{"d_shared_expert": 0, "router_score": "softmax", "norm_eps": 1e-06}
Below are experts of layer 9 (counted from 0) of a mixture-of-experts language model. Rows are named router (the router's row for the expert), down (a neuron's output weights, with its number) and show model dimensions 0-95. Each number is 500 + 25 x the weight over its row's rms, rounded and kept within 0 to 999. Numbers have three digits each.
After each expert's rows: "raises" lists some tokens whose logits its average output raises strongly, later layers aside. This comes from a sample of Wikipedia text that the model never trained on.

# expert 9
router:469529468462496485475508519534486462518467504504491539509520465478527556516505501474498502460565518488474489490512461504539495468522506453501485465489475488487503505514528476521490498482505502489453517549542513483467516538477517524524516544522477502501458497512515485556454505484527513503
down8:480517535549496516465475498541493523512495491522501439521480511446513505530481509489465512517495476501482537542573517482474520499482504483479507528472476532502513472520546479504514495469537508473495501481474506516486542483496508481507475530507505455470480436498508487556497503470531519509
down9:459496528469467540537532508539547503490493491497505499501524511487547542530525500486476485454509533501460519506510497529470492458477545470517490492506499482497530516472557472496456517501525475482528482514479480490498531465481508476508510494541462517507530526557505506543489503533498459464
down10:484533533520540507463491501498478481513489487546522493480516515499505460450522528458485541497520487466502484513481516486447523514471478467461494464472504490502551499501475502509476508508496498545451471522477539527537489470490452501503484480514447491524509532490466523507491517524503493481
down11:500496501519483494528503508510472479493510520544498501531513519523572512490536504505505510503492468503541567475451523490565458532525496538538538509506535501467513543503489508506505457480532504479526529476509501534479500460478456548511494457525561475506489497541492483486443505480494485494
down12:505481504493489523498487486524516525473491518528489508473474550503476485496522525497462530495512517481501506514452521495494516488484499528456510490497467497486466454510531487475484468472493575511528523509481510515506496503508483493455462466477490470512489495469495495479476471521451488517
down13:477486488536509484506544482515522469495557471483503475524488491536504520459513489490483528460523491487517555520508514482504513549480498487463465484487490484499515504538506495487510514463535466526506487491466473496504451502479502524524511517499520501492517489490519499496505522521458478508
down14:482531470495544505516508544496515501516514545485525481505523489490488561458563488489504517510542522477514512477494463450512497490469505470506544496485505506493536517534545505501537455511522495520487470447495516535525502433491495514505523504519510541481512497482549480459512491517501523511
down15:476503478525463516520506501440466489546519485517490507508523528480494493491519551506503447514514522469497531547481468455458493488503472517467480485544492481522524500515488513504520543505525528483476487523492513515497549490497497515527532449512550461496474471480483483502476481537453469487
down16:479506483473530496506495502493468512506470465520466537487479494481459462500487492494472521482516478457543547493529530515486533528523486560475506499461509519511474482506527527464504505453467481478499435455478519512531473512518486536470475484478515514521507520502518509514504513547524458515
down17:485507541484480498495537497487475492546498502458493548537489496534470499473510507530480485464505496502484531565518517474470458504499503516446502519483486510516513503530495514474468541531479451529500478486467455495499502448494506457462501473461521460519572451507497471520501482494499488510
down18:479459452500515522502494487498519495425440457528495517468522508523504514504483540496467523511482514461492518487531491483529513492498499520537504521496514513511489510487513488502554513539502522484546520475509480502475502484499510507472477477504488523494474481469512495507500514486519491488
raises: "and ", "in ", "("

# expert 8
router:497520494519517470512471541502506492489537493479481491510468485505504535513494478476485511475474481469544491477493481486466476441519526515491480553515455494468512527521517522500506517491505458489542497517476498557495481532544531518514509489502530488520482531458434531506492546528503485491
down8:521506490490511526500545474515505471522512544510498493457490503498538511542505510481443529500498470500530511501473478553503514464454509541489482476487479506530469440479459428504525539496477460518512531534467472524517497482506528503496522492528516488545510518519483476486481501475491533529
down9:492500523538533458487473536473513457512500483493538505500487472511488522478507504506471526476507530544475534506512493491488544509469473495466510507512497486546529513503476502471492526522494517498456505465511479494491490513504508473528504497497506498475473485494472468498511494484475498493
down10:459524475525522520463491535496447520491514482513446480523502482472512520529482492543501489470452505492492521511475515512501519526531528490494492478515478529478468526495512521474479497544469472503555554456475491527467464448504544490489432496497528517517532520494537509507533469498507450470
down11:515467484479512513513526520538490470523493444504491505527439511532529476527492466508539499525474544483481509478496514532468513499475476504501523500479513476464480476512494480499506479522480536493513484521498542467494478527536527524481519513490483513520550531498490504510545495481567458542
down12:500502534487498507503499480466467514512547494450473470464498487486499480507491485526492535487491499476486499463487550492502497500524475516509487460525502501507514503492466473493491471470475496547495523534509473516509469486509484569505527504502515534465526505494536524520484537462520512534
down13:498505456432505460487496520522496459525514523502462529453499504477501508509471473484477451496507488531483499516501475486491484535512536478555501495530532473492511502501501505467520514513527554536498468475488471486502500480492513512464474486474523492458514479535486526509509529491512491454
down14:499523499489531451484495489494464536523547531561517494491493493537533505496478557499546478537524482492465519492465507481501496534537503483496515505466555536496548498495509541510511490471554549490452543512473498485514523507497481490515483508471495490461469509539501510497529495523496487494
down15:512475538531536520474515463518513439535514468459484493511494459470460526521497490499491495536529512538508478526515455497464482554493518456524468498516483496502539478471473459483476480525523482578510502498478516511486481514468499487434518508497520485505459528521502512468516472473486481515
down16:504517530518504503501548449469515501497488487447483476584510518505543490438509424502519457486505501466504484501517483538510508504494526488464532512542514482586482479477491509462475493507455504488519514508516486510483496535525520504500525510484473504498505507497490476545492489500488493525
down17:482561500496536538489521485525503484531512552486485531479479481513501487494496482477539506483469510492494487571514537499471484490453489523519495488473473489511492546517496464485525492519489513508485496504531487530486521527525540506507507533441515517527526499510521438483509515566515508474
down18:524472445549524468497447529478501575498468477523478498510513511500498560526509504510524555513518500506485498509517472536516490521514500518487488475532539505482513493463538506520513539503493500495509525482530495550495476470496497510501525538519528466496486490503509491465431530510523499489
raises: ", ", ". ", "-", "; ", ".", "\n"

# expert 0
router:489498497487543489485537486488553444483465487508501476495493545449563466486500508547533492550542510477497492450483519506515481539495487516512517476487543510567480504558480481500517474487470481456507493506505544509501490499513513503491534474505477498504557500478524489510508490431530492483
down3:526447509486474503551523452487520509474463502525498507475461513471486488519490464489492500499510509526525498477495497505503492493503481513481506513495500497500513485513462505500444513492486475489531503493493495473459511515517498473506471476516485479517503501499494484491537492568515479494
down4:455483518465514528494456495510437502539509500482520504461519488534476526504506485450516484480513511546477484527509485464463499476530552495448487528510479506466461460482488502549505545560536480502475495493515500525469510508507511529504481503480465548538500489537472509504515451508504497497
down5:495482494597501511462512528506515500503498494477510542500540447538515536505509470537472474464473472565443498498512478513496474437513494486537495490498513517453525504487518503485451505470514532503500468463455459511503491491509473481494517539498496493491502517515507492496476486557459512499
down6:478523503503494492532493464509493507540473463520519513470483509493513522489507468486476511495493500519478504479525461478485501493489499489510455483527521504523509496562489519512479515531513469495482508454544525507487463442489550521491487509499473449502541491487533509496527484515465523486
down7:486465502515520509477449430482471462491494485500477497497541484529484499491559500506487472487506509526564525513498485534528469444539469495502562466433491503512487479522466509531505493508488472517547497495497480484529476468512509506487542524467482526495512511531488502491497481479492462465
down8:497476516503451508531504499538512479506484460460513488469469512486510508477469498516512467474483478499478613516486524491493565517504542522535512497470475469511489506538498524518499521455488447475520489430533492496475476472521497507518458488524523483500527525480499521458483500514526558526
down9:431506509515504545501484500515487492491486499554489509458457490476509503534467523470509498477516526512532529504440476507517454474507509478511516499502526515466516492511520495506537512479486502498533470526519510493462514514471477475544483501500509471514491517492479473539502478505507505513
down10:496551476493449495513493506500496464444470502477493529547504466522457478491456526511515487537497521460522508526539508518493545535434485546503508537450493524541516529521482488502465532496475480510496553517495510520501443476553503527503500496489477537549511484540593509495549501531480499528
down11:506527531525510506529496455476546528501529493508508538494520532504563457552457470486472480498523526508511471492504529487495488511519494536528538526511546492517492473495451535504463507504509476469534473508469529519489517507496466533448498472454507544526516498529549474514538539494515494517
down12:481484503494521531494437519481498446461492498441470517511500524520477545524521513519528523523475434543492519565469489468501513510472496529456483516465500479523519502491479510490514505530516516474522500418510524503475498498514504492518491491477534525518492500485499510473497476543481471533
down13:509462495552546512497474485483527540496475495503507502494511596498529526502471548498494494501487532501522494529525488504447513476496497506519485493494515533492519487503461511500499539533545486516519536521491507495469519497483517489504534497513502504503520523489481480504512544497512484520
raises: "- ", "and ", "(", "in "

# expert 11
router:466522483513522527519484498478510547535499499540551490490519520491474571500489476533466519460482512511481524481492515490502485490492526499497455514519490508476490512500525510464513489493495486482486527469496499474529546496470510479518512531490493476509476482461509484506529487491576492544
down8:465488482518482458499511500484486479506519550526501537506502466522493501508465547510524522505469485492506534497518498468493472508487464487501509508470552469489513518485493530478464481467489465447502489520565480493513476512483487498479461515485541527496496536475495481488490483492504488490
down9:501470526531486515468504479533529476447481508508495531530474526515490490506560509506507472499472539475497510528521499521483489561501511501510472496493527529478455501474518527475503504515542532456494511490493515504517516491527517517459499509503478501469527495527494502518488493467487472526
down10:457507505487528521519518514502491535537488516516505471492430567503496484464534507488450462497514472497471496466523497515532485533521461467488488506499509481532478485522521528483500538493450483503479517492497509468461533497491490464505479474498509495508523510497484496464523477519477499504
down11:502541544547478479483499472480521522470471553510523488507497510490495504452492526478449527486464471475529486518522483493509481449466528506500472488521500501510509495538488481494531464489496429516526544499492501505502497473457535508505502501512468478524534492492513487524526523492509490442
down12:458502487520469518464519488494482500514477493506553484550510506504505480496505496540461498499487492499527511500496470498481510463490535487477555491485552497477495497485503516523549509499465521501514503493537495482531485494522493517532496500511529474471528539461494477557481482487482462507
down13:486494516517464502533482547503496514465475494470481466532516522482510496496512510523501511496488488487460479509484526495459451519508493482493542486506540494541473525450506474518477495563528542470506480521464510511534482485539473483466555462525510529455548463540523490516471489528522498519
down14:483502460503505500483476470518484510476515547534508494492539495567503500474502526516524506503504502490497516476489463487527470465510509520485513496515509496469520499491473477550442517495522510491462446470486546505447480498473484512487426451491472476506473495526515495476504520455500487456
down15:472515536481533505534501478511502481488458484479498490480476490530496501467507477504469429510518580538485485492484474498499486496479529513541535484540524492498478443489507526464498517456443477470440495523522482516512533536503501468522481490537508520501479530488482434490484486514449518475
down16:498482465506535484446499511493545523529464477462524534521484487501508505481490481453479487501498473496518529500517480502475513551514550511514455473495429508516483474480470498504475499501490521538485523480493483501515465481509544500498494451498484493495528484481505552514530508545433518523
down17:469528506487499512499540528552527522471462484486506497462489494481491488518467515522513485535508497511518494479486479472467487498465544513525538540434450488541527518543490475540495504462470504474505493547463493498531463512462543487473470488517511498499481505482482497494491470506524502512
down18:511456528500565518452494477488507547501495493530461503502473520516506487471520500542542485515474499475513516519469541520515503493515515472487513463522490488520507501532482513534486494509520477535499498478478512473499488501519512495534518476476495544537463511485529484512512480505484496495
raises: "-", ", ", "'"

# expert 4
router:481530451505503491534514494521488514501499469499535460493494443515518507476503509450493520479499493454461502498451525486475489490471477477535481510497482523468484535488520513525468479548541497523525498519456521507501490494499532508500519472490475480462505481467505515489528499501453458484
down3:455469510413513464481488487458514530507526482514448527478491440472468517494546501531550476526538480519496516517460493504485505516480538532497478493493514511470498492520483475548504458529462531479478471497475508476546522516510483505484503450497475502471506508484479535538493501487490454488
down4:522481467474507519466506536497514498501501499553480459545473468520502545471506482467495494440535495486548514559452513503484483464484511481494510541506504492497483474473495514558482525510473468487522500495506460465490485501492466475534463502515576505511472540503477503527508533502501504477
down5:466483533513487460526557521502489497477478478517473516510512511490432487486459467492479536481472497506535488481487507470488492477466534509499473462554541484475493538494466494455477524531493497515478504514526505484521514522527543480502512471517523496497536450517494530528478505541499451444
down6:503470508471482517488486486538530506512505509539494513484551477515501473488483516470500472513554473524512489506503520520515505487507561506510459507538489501487476478487496476495534538517532526520498531458521473454484520502553500497496502495480483476514516520502510517487508511469501495475
down7:515495485490470478518463518500502533536496543498534543510478518536475505486481514446495518535437485499537503545476528514518478475470498521509504512486512489462564457493526474465510515510492459529470517507487461530521538482477481455483451482480516485526487444506496508512478549520512508547
down8:530507486537487504532472432478529504501531519477505498502442525505505518541474450510510461499523487513488516541487507479475498478519503544488482474487494463456469519525504501552477542524514438480472522497519492473504503554493494540483475518475448517490518514501480507507524479478513506507
down9:501509510450441485453524545490500507522504505489502489471503449500494479482443454521512517511523461455500507492501520495530462518488497492470497476527476556491503496481533514435501519527459503472531505457497475514509529444512494550448459483551493518515497495504496506530498488493485506507
down10:497495481505469482459496442495539517543437516526461547515504515524520515478479495509521524501489550523553494491534532484515519466522461478490516475457485512500486498527495532501531470505493490533512523497535500480498499503489508495555527535503481505481491522502510523523487472495484482477
down11:517510522480467498504511498501474492524478447499502493518555525495499507480515541482489501519531499489487476518470483481472515527512498549510487502546517511537499472494535504504508507477489525482517470515517529480498484529514507525530513507492528519475475453527480492515494509454476503488
down12:515492515436512444481504519507507504499503497479555479510485501498473534488510469497468498470471470503497488505515463499505481489473507471475471508520533448485523473514529500500471535510493497506489459461514459502489492506507479427498529516487508500543553481525442489500510456539463482511
down13:495489499527511519552508477531517513484487509458471466480498480455551514480490495539494470490496511461462518488534509514526493512502509522515461447544495512540492503504474522500530504457505472467533531495468542504513506467487508510449514499474485504483522539513498493471521512552442516488
raises: "c", ", ", "(", "s"

# expert 14
router:490483488523510478487482513551529521499465518476513464473549520514497487484502481514477467486520524476520507476518487449510531493519532515542507541523436519512498531475528491513451476499520499462537494512486508477501509513532498487535470535524506475471528478490506519441486490480450545504
down8:544534507509464506497523503495506519497444513536516472505503475497504518524527546505501495478488501523520515515529510529497505505472443487471506513532507517489476511505469466515526570486514517453463481507528515471505476492484508440496466488502508518504518489452544447505496491537514513508
down9:514516525515482536505505556478563471515538499512493533462496510503535489503493465444478502489483462499535515504483487482506495483517465499485503511495497486519504505509522518473492547500505511504526516475507502524494474511499520528526483508539461506503492529542508518515461523474531495486
down10:471520526528500516463487517488494491530491492480501519489492496476545485494471543506506504465493447454509548541502500531473529487515495520507485505528521482462517502510491488482542473526531494515506510507515488522459514476530507528504496485518508454541452515518499523489558485505537487470
down11:464520474505521485509525508516455498488490468517497506508499501470438528539471478512519437489450533529520504501454491473483485450481497555483517491527495529488483495502509490518498488530494501550479497492463505499480553518513525469504525494517538523504495466482522494491495519502520561441
down12:472501484545513498528497540500467509531462507483501523501455508478513519540546514527529525479507460459498513543539515498509512526469504461524486553447504487479505489520509539468513517465476483525489506456492466514500443455534497454511484487491525501527480457498521526547497510466418517479
down13:505490477474497502465515513518538477445519505491519511491495499510512476474506489539511512443480505453494484505494503562512476490506489475536511528492465539522515544519516525477501519507494522495517508532502474521523503466516495519480500479500453503516534469494520478464483456542492535511
down14:560488505545528528454478471544481509529516519466521516488479481505497491484478504491485496485497475528513526482535485503537495507488508518507520473508498509497506512476522492479504518530470475514502532459479540482484466496502473508543516495531497520502534448512527539472476521525500478473
down15:523527498530547535521525459544461469485464495507511469530502444510437496488471516515485523437498466541551568483533479485522511473538470483495506505565489511523496494516490548489535537503493466475480508477504553487537499520511515510537520546484506510505540494510525508472497518455483499467
down16:479492469486526544483517465433475529478511516505533553472475491456483455521490462497537525510471513469449492500502489464525495516504482508472529523477488457498525497517500495509485484507509492498543478429516516505514474502436471494507533500496492521524470467499508553479468522463485492490
down17:521497479511536458477468545500509545480464520493552502498515499454504502518497518558509485513503507480460490496519479505521489491531495502479488470436519511502489516496540485478515472497492480453469480479485560505531493513482487476516516525567488516509537488484513510506478506486463532543
down18:502480468477493513465481480508474522513464498494506474509490512500493504499509543477510485451501523496526507506488478459517526490473507514465515504508478470550497485515510504547486539487531496532509533541520537522465510504502513564509535486516499488509481504537531496468507466479528478507
raises: "in ", "(", "co"

# expert 2
router:516480482514500526497485484456500535480523470527490482518537514455479495525524470456509528509532520468497533533489467519488497479476526549544572550484524488528477498462475484509488513483455500470478438512498506481435504490485499466501507499514570465530482512521506518535468475495465531485
down1:515548517516510558469490483485488496478432500475480523504453517507517500529457536499503566473481492485534470471509511512514512479528511532502480477515443503523521442465458518486520485513516512477514451486485493493491475519467459502500521511509489551524506533538492502509528488490527522532
down2:541495511481489504508460498452481484499464536466476475501487493471534468489500535464545514475494511527498479514501488541499484498477540522494517514503505512535520501522495546518473496515548514522478554519459510514495527511511537492471502482522460540484505474445517519513527441494508488495
down3:464493481502490446504501460494504505522514482498460503476442457439529494515497492514498523478530473471505468479533568514498512461501456489504479480515554462531467520484458518493502491456519505475473495494484470463504480464499477490472499498548493532514559490508449461450518516498508547481
down4:469513510449465488520479480515481487498526457494510508520482483475507511499488547522445497473503456480475485497512505505476510467489521520529506507523471500517519476489482531448503492486484499516489487496496538528482518459514527522522524524464516464518508498541506481568510492523416459501
down5:477494530489473488489490432474509550500423481509514501514545488521529542496567507493502470512518499489491496515498478482533516487454584499539488476477495487512511496465517501455487506501509535511489512423510522528489494484481472533488544492515488536501463505453505542499566514510457520506
down6:521476515485499517492520476479486482471512486493526503498488460525524440507499528461460537486497506519511439508511469532532471479526478493540456511481498497506450505499501549481535460492486503517491481464526485528511476511487505524456491478521495490532499488523492487497484487520454524486
down7:500476506520525479473460515448502514499481499504503449541506483558538509515580515497524486512510509464509518457504470507479504498512445515503502483507498451511486478497530504507520536525465511496504496493554511516498508474569471476514505514465529546467497500518503467499518517487498486508
down8:502517534455481508490501482497504503506532503518492516521485507494477521516522531524493501473490457503482513516515549531499486536513459496536583549521492498516537498487554475509480526476516481490515481525491552502508525502479524509474487509541524486559475491514509516509506460522539484530
down9:496471512533502520521474501501520485512491467550471478512519529521494491490516488479538460545539420457499474501519520476473514498555522493491459520550477467534539489496511477507498529503476501507518518517482488476512525503506524533516468481498491482444479512531456524483512526490495500477
down10:438522524500525487504496492523511462466553467541466505470474517518543493530516476413491487524482480544475465529488478529479525457489516507498520491482513484519508461494480487479494507502515501471494484477497446469472502479477536467506486535507480508493448530513526508522449514466489493530
down11:515496527543477480446538435473486515511530497479506494527543512533537507491499494532475499504556470522516480503519508502485490474475466472462494499490489506501519494482503481526477512481521496495500510497471513523497500530449507556530497522468470481519488496482462473484479529497508493514
raises: "| ", "- ", "The ", "In ", "During ", "and "

# expert 6
router:494481526514514491465453493522516550520493479472529475529498529475484488485485485468481523538524483537477494527504527439537522473478528465501503503469525522467476449510515522450512479511522471560554459477554499502521512520475518494527484522501490508519486477499529528491469506504542461487
down8:501548497544505505520512493502504516520469482491491492489506482511513491513491496522498485476503520504564475531516507482467493493535473511490485510484497534526466506501505541486502488542532501478458511486539482520521521532483445472501494489505506457461530541494500429532488516480501547487
down9:497491510519494490487506486506503517431506545509526470518499492525506539522488484506488451505558480546507493545492540486505525481468476457517497519505471478488515487526555504520505488503511549534522512478515509477494493467483467534540507493483499492511505508519508506517504441540530505535
down10:485530485525496512487486468533514519503465528479540524489546502446532499500482515481490459451511459479504507466520521501517474494493524547486484518529524470510501502481511490516493459498504460520533512481483493515573479473485490493485494495546496484495502517492505524447466499497511477489
down11:509493443458498510523496514506473532516467504527557477500507481488486498469497474515525504543529491531471493498519475471505501522509462480515502492529500527481491492498457529470486527523476503495540495510498460535448523501491480526493529481513443478522465492493517562492486497429511473482
down12:518517498525512490521561489502545491466513492518516508458499525488541454485508483496512504504448503456511498446452537502513555513517500498517494533508504510536517503503518497507533511501522505477517542493479481513509469542455509513507478484484538555547512499496470473509501527536493494477
down13:515514509505511543523469483503424496471531483534489513526453471539532529507502545503488506443505506487530500470497484482499520480474530509487500498520515478506483519480507508508497512485494500500514521472491478538479508494483472499502472561493467527496500493476554467496490524463484457496
down14:504512438504520502462468527502527482476474493493489465493520461447495492508500528473484516464435534459509491481529510515488543457469518482501471497492474491537487475496510499520498481506495510489495501531473539479448485499448502496480476528475515484530469522552478510509553469502512508455
down15:552488484457502501486513517514531537526500508503497521516498463506488489500510467516512500489493520511484504475495526492495530515458488491496517506499503517520491503511527473532487526526481455484486511524486509496496484493519504510470471523544514529537500497514496543511539483479487521479
down16:499515483520482498515476509509490513494478503503545482469527507509500482531513475533493511528462518496485500470518540458534500479516508491493519545508510484506512488485526503504473499520502465497509489487537484507511496514567503496461507511517498513455560536510493471506510510513464508520
down17:454517526519471528471526571508489475530501498519491486537510529477467484488555497520480483478514533506513498515497501498464500529434461514489529484528538463487551524517504488539528540482461500529512489470487450539462449547515481497526456494513514496472504463469463487501535500505503496472
down18:492520511509531511514509505494477443504525498521485492447498493471513476563528499494495487480514514494502533427517506491507520513496507530498487501493497495525484501528480472541486509511490494521518447515493467524502535512484483516515497490492516504508500495465459530514478523514511483529
raises: "-", ", ", ".", ". ", "\"", "c"

# expert 1
router:549534493479499514509514460498491480478454508498488484459504501453505519553531476540489470543501516529470527493499488473503490468493551496512482508468540502501469482439515512479495519512557505528477512534495467480512507470466493464463511531536545507520528505547515510513503506525511483461
down8:528512535480496478480525522524508504508528458482523505499507475506476510486466442479514452538448512454439503539476487499511482528512450489509552506490457482551516452516528494484542532553487488487484518510450487492491502524500484504502501494482519508459511454541508508520525531569476507538
down9:480518533516505482508479501527527464472485495552515478516517501505503496486516526486476504479522483516506481508442509505535516473480500542544501487512527532530543487471521509483512497534507455448477508519491495505494515490469478498506518494475472518516473470472534516474515543490444510508
down10:523488525496489508516528503483516527483476517530516519504516499522497499528500525463483513523521540528497488523521525533532485496487536489491513474462519474503449474455524553533510548514529508539521463479503496525508498486521497473536471486452525495470521516531505501506499518507525490485
down11:526452544441483496531478468497584478483489466479476488526543511480531528532499496490489533479480471517528481546496526455529506479546465468484541510442508483493472519490526440563486512495482482503466493511457484501496461477520511511488495513523491479552518512500552541508498526496531471464
down12:490466519512513526494516502535501482512489503484508487508468456526497526518492468450535524511436508464494506471490457495529505480466490466464482526480509516480454488510475551469526527477503479512501532466466498511544527528493491488533462529525459512465515513504491487511515501505521522528
down13:478479514507519449499498516488510491514497474542503487494475437506492494532545495522475485511499482502540496521510505507472515528511503534501474497440488520479477505527479512485503548507507500508503499507515488504485498550492526487467464468506457445539481497504441496514514441479530520505
down14:500536483496483509477478479491524502523474506503519518527488526520465529483502476523518520473491508526554493499477495506516495498521531493500498509462540485493531488521503525463506522475478498510433469496491518532483507508494536465492486518485490468517483524464480470534479498506492509537
down15:536519483480489482492494487436482500508494459529498460516546478481515472499493452522490473518515523504478526496444530479483507469490491472504535488515461483489501508485478491550514494486513493551499488485471473520451474536529480531476492507510515508497442513531532481505537495453520519499
down16:490454524509496482490504512494497483489467509471536510477525546481489491519463509468452486517567509543518537543544540517498526505482475502521507474512478503462527489503499509527495508521505512516517516507475487503479475508522498523465488482511524496504515506527461506560536540495457526487
down17:496508529552522462505495562526527492469492503476498489472506492501501524545561521551454480549495499510462493497506492504549458484492506453483520514468478477516491480493519503495489503512466463486474493449497524566499492505585486476531442484509492489526483489477515495522478527509517516508
down18:479479481469500491512480449555488506518515520503463500521492499481483497502481456515506516488511454514483505542515531474469522499495495515487506496475512485486509495490504484531513510540526500482481539504448468463497513526502489475501524515456478522490493508489495468442476496511501535466
raises: "\n", "\n\n", "==", "\n ", "\n  ", "G"

# expert 7
router:492459495482492493465506508508502489519520478491536493483497492522475477446473525502518500483481518515500501503517493517503463507486490488485477482487542493514529505514454473477500469541499549530478509530462517541460509439522468540467519489450488468488498498504492506493472524475507527522
down3:514514456495498513466483496495494546501518501487495455493547505520496502502512502529515492495476510535498509492481499467479471474526595490465479557536488470463420473499471522541464482518511484467515519495507478520510537510556515475474517510472491496432482461500508471467525482515509511438
down4:521501496480494510522517505493505492501503470537482476530468511425525507569547498512494501479561475487467539512506513541477520481515514511531512504474491507523499464535500513501530509474505494547455542482486492484508529498488552477500521514507517491451534491463516502469518522450480504515
down5:480510506517480544477432526509500474481512477468515494506504447495461457467516482478493461505468491494535493510520491480485459510502541508484508506417498521525490480509495533511499479544500494476542500528504511491493536509484464478504494548504458536555528455526492517495487510508491531495
down6:489490498486527476508504487520531534537489512459530513487516521510515513533462500513518503497525526509494502477509467489518513540489471512530523517507481511482477458492489486490492465483507525494442520546515519461528499548451471523464532455509464494510499525515492473467528519519482513456
down7:522516573475477489503549518483523508478528480535475506480505462482517502542515520465448510497516506460482506472463506548458503500505476484509487514497448444507528519466474525493547501528496483488493551510507487507493511485499501517505501467532524506495496443483452498480506506492480515498
down8:522517508542462495491524486496506514487530507477535450506479478466520521503511483501553493496472500467472476464501480549519490447504514491482513504549497490526524515489505491516480511493508521470467532506510465477477526525442522451508483542522475510526501508548473507473464524489500511523
down9:465521479469505498512466483531481482458505535489484484557473562502540496518534511469516519517501482504496486467479515517530510503481504494507528549504451511501486523479508509495526468477477500479524495476482514468508497547486495570465488498522448479519496490448511520500497475483483506526
down10:475507507533521500510475476467497525499533504518541533505500529501516541492508481484521475531516521474517449533524478494497497474518458487478451511538515495438509513536510478482525562511497523466531510496487514539471513484465491499504482523504529471466510499478561511484489486462503450533
down11:493496482476458460492474531527465489464486446533502483484509486491529463480520541522482507513462483558511508462503473460518440462483560490495507491490521416498541519498503495479473469511498487494474436498512478514507487490469502476541512534538515505484464478471531506483515495461535517537
down12:466494435554521484494498474495492491539486498501510496500490501491458548523496521483567503498509524484476466466540486539519511477464482562475464501511485491485534488532486516487491500525495513506549519450523471504498516463498485497468480524496458539506534468518505540473515504527511507469
down13:508482504516537445535463535505501484531488451498488498526510494518530496515504482511537524503505493473541521500466484475495494507513453510544449498514498458529523476495456474454484485466520494473503517533482532485470478489496500519475523492501526484515496503513521489515487468517520473459
raises: "201", "202", "200", "199", ". ", "."

# expert 10
router:504508536546463501496525507439506463506498515486509480478457545505503504477500510500532463550496479504550523528508490464518496541474438499471569491466512501523474499519471499528529527457517481514473526469500513490491491510515466516510468503493499541498499487529514510502499444525479502502
down1:490520452522512527512476503495528523475537470509504495485482484519498543460480460535547533484509502502483479487492469485475454520509482510513511510476528484500553463475471516481500524491487514492505497497478476514537496460501487564448516535477495473508476443489531495481516462523489492490
down2:535460460488476502518534517499504482509479493470526484496533506477506473481542500508517472487468490452487564510496531522517511538482480486489515499515492522501459515489465505529464461508465501553512491542477501465462470535519526493463495502520482467489502481512528483494484472472473555464
down3:475455534552479479502513519493500486450516489492532446503495464524532517519505469474515523508498524509505470489512488490518472525510510500503479507484496481495484490505481527509498503478477541497476517519492475483483517510506523506515501494481482533500521500485482495520501547512470487492
down4:448509473477502536550459500470563507480530464492498486520480464498494517526522508509525535508482475533481525554483475500469519528480537528540514507502481516490506503475502525465482498497543497509467472463518546520513496524485480514450512452512525515485491465488504511499481475497424489493
down5:530452523470560552540499500520513466526468544477527488501527530525465488540529467527511489475406524501518509493521436479516494526509479504539475469472559468443506515505478504484518515519472489493505492481485516514506515474495503508530500504487512475468485552514521547491469481493504497501
down6:499506523531477494463491528476504497480492479475573487478494506536512502521543487501509515501499509490501492488517561520474491478496522458499489538527513502453469522524522460527494523476465481485492486523497504440489489501518509520547533549484496473530488481510503498514537497443535484524
down7:505480537474524531485499509531512497469494497561474524495504462523526496456518447475568523525485507499554496506498491455496438505516468517491533501527502495516516527445467504476533538500501504518496524523452496527476508475498475493537464486478481488493511515428544516496550488522465491470
down8:478513531518451501530510469504493474486446489493464459474499478479511551484480473537494530505490503493456492495481495533517509483511481462505494489545488512524489514506465471540531467503524512489507510539482494497504523494502509484552474499496450483498530494543449477453516476505526516504
down9:518525509475507507526533525526504472480517539484495508467490477506519484556500476513507511472485509538512494518454472468529458500504469514505493491474500504490526521482498531487508502496535506477504488488506514505510535514427461459508504474495504497541484531485468506478515515506500487534
down10:536515507467506478457524480446528465500483518472508508507508494509525542443554514509526475510522500509526513492479555509466528516493497467466478474511496490447500503509495481432503495507461515521506550502473478485509486528501544469517473528459493495509508492459464502457530479526504525457
down11:512530539514485523481492502501479536471536467496514505473482490468510516502462474460456470474483503510452446504501520475449466451507477506509504548539503543484473485510455491509513494523533441496468467498460491498528568491466454519481516497479506536499451517506454510543474455519517480495
raises: "(", "in ", "- ", "and ", "– ", "on "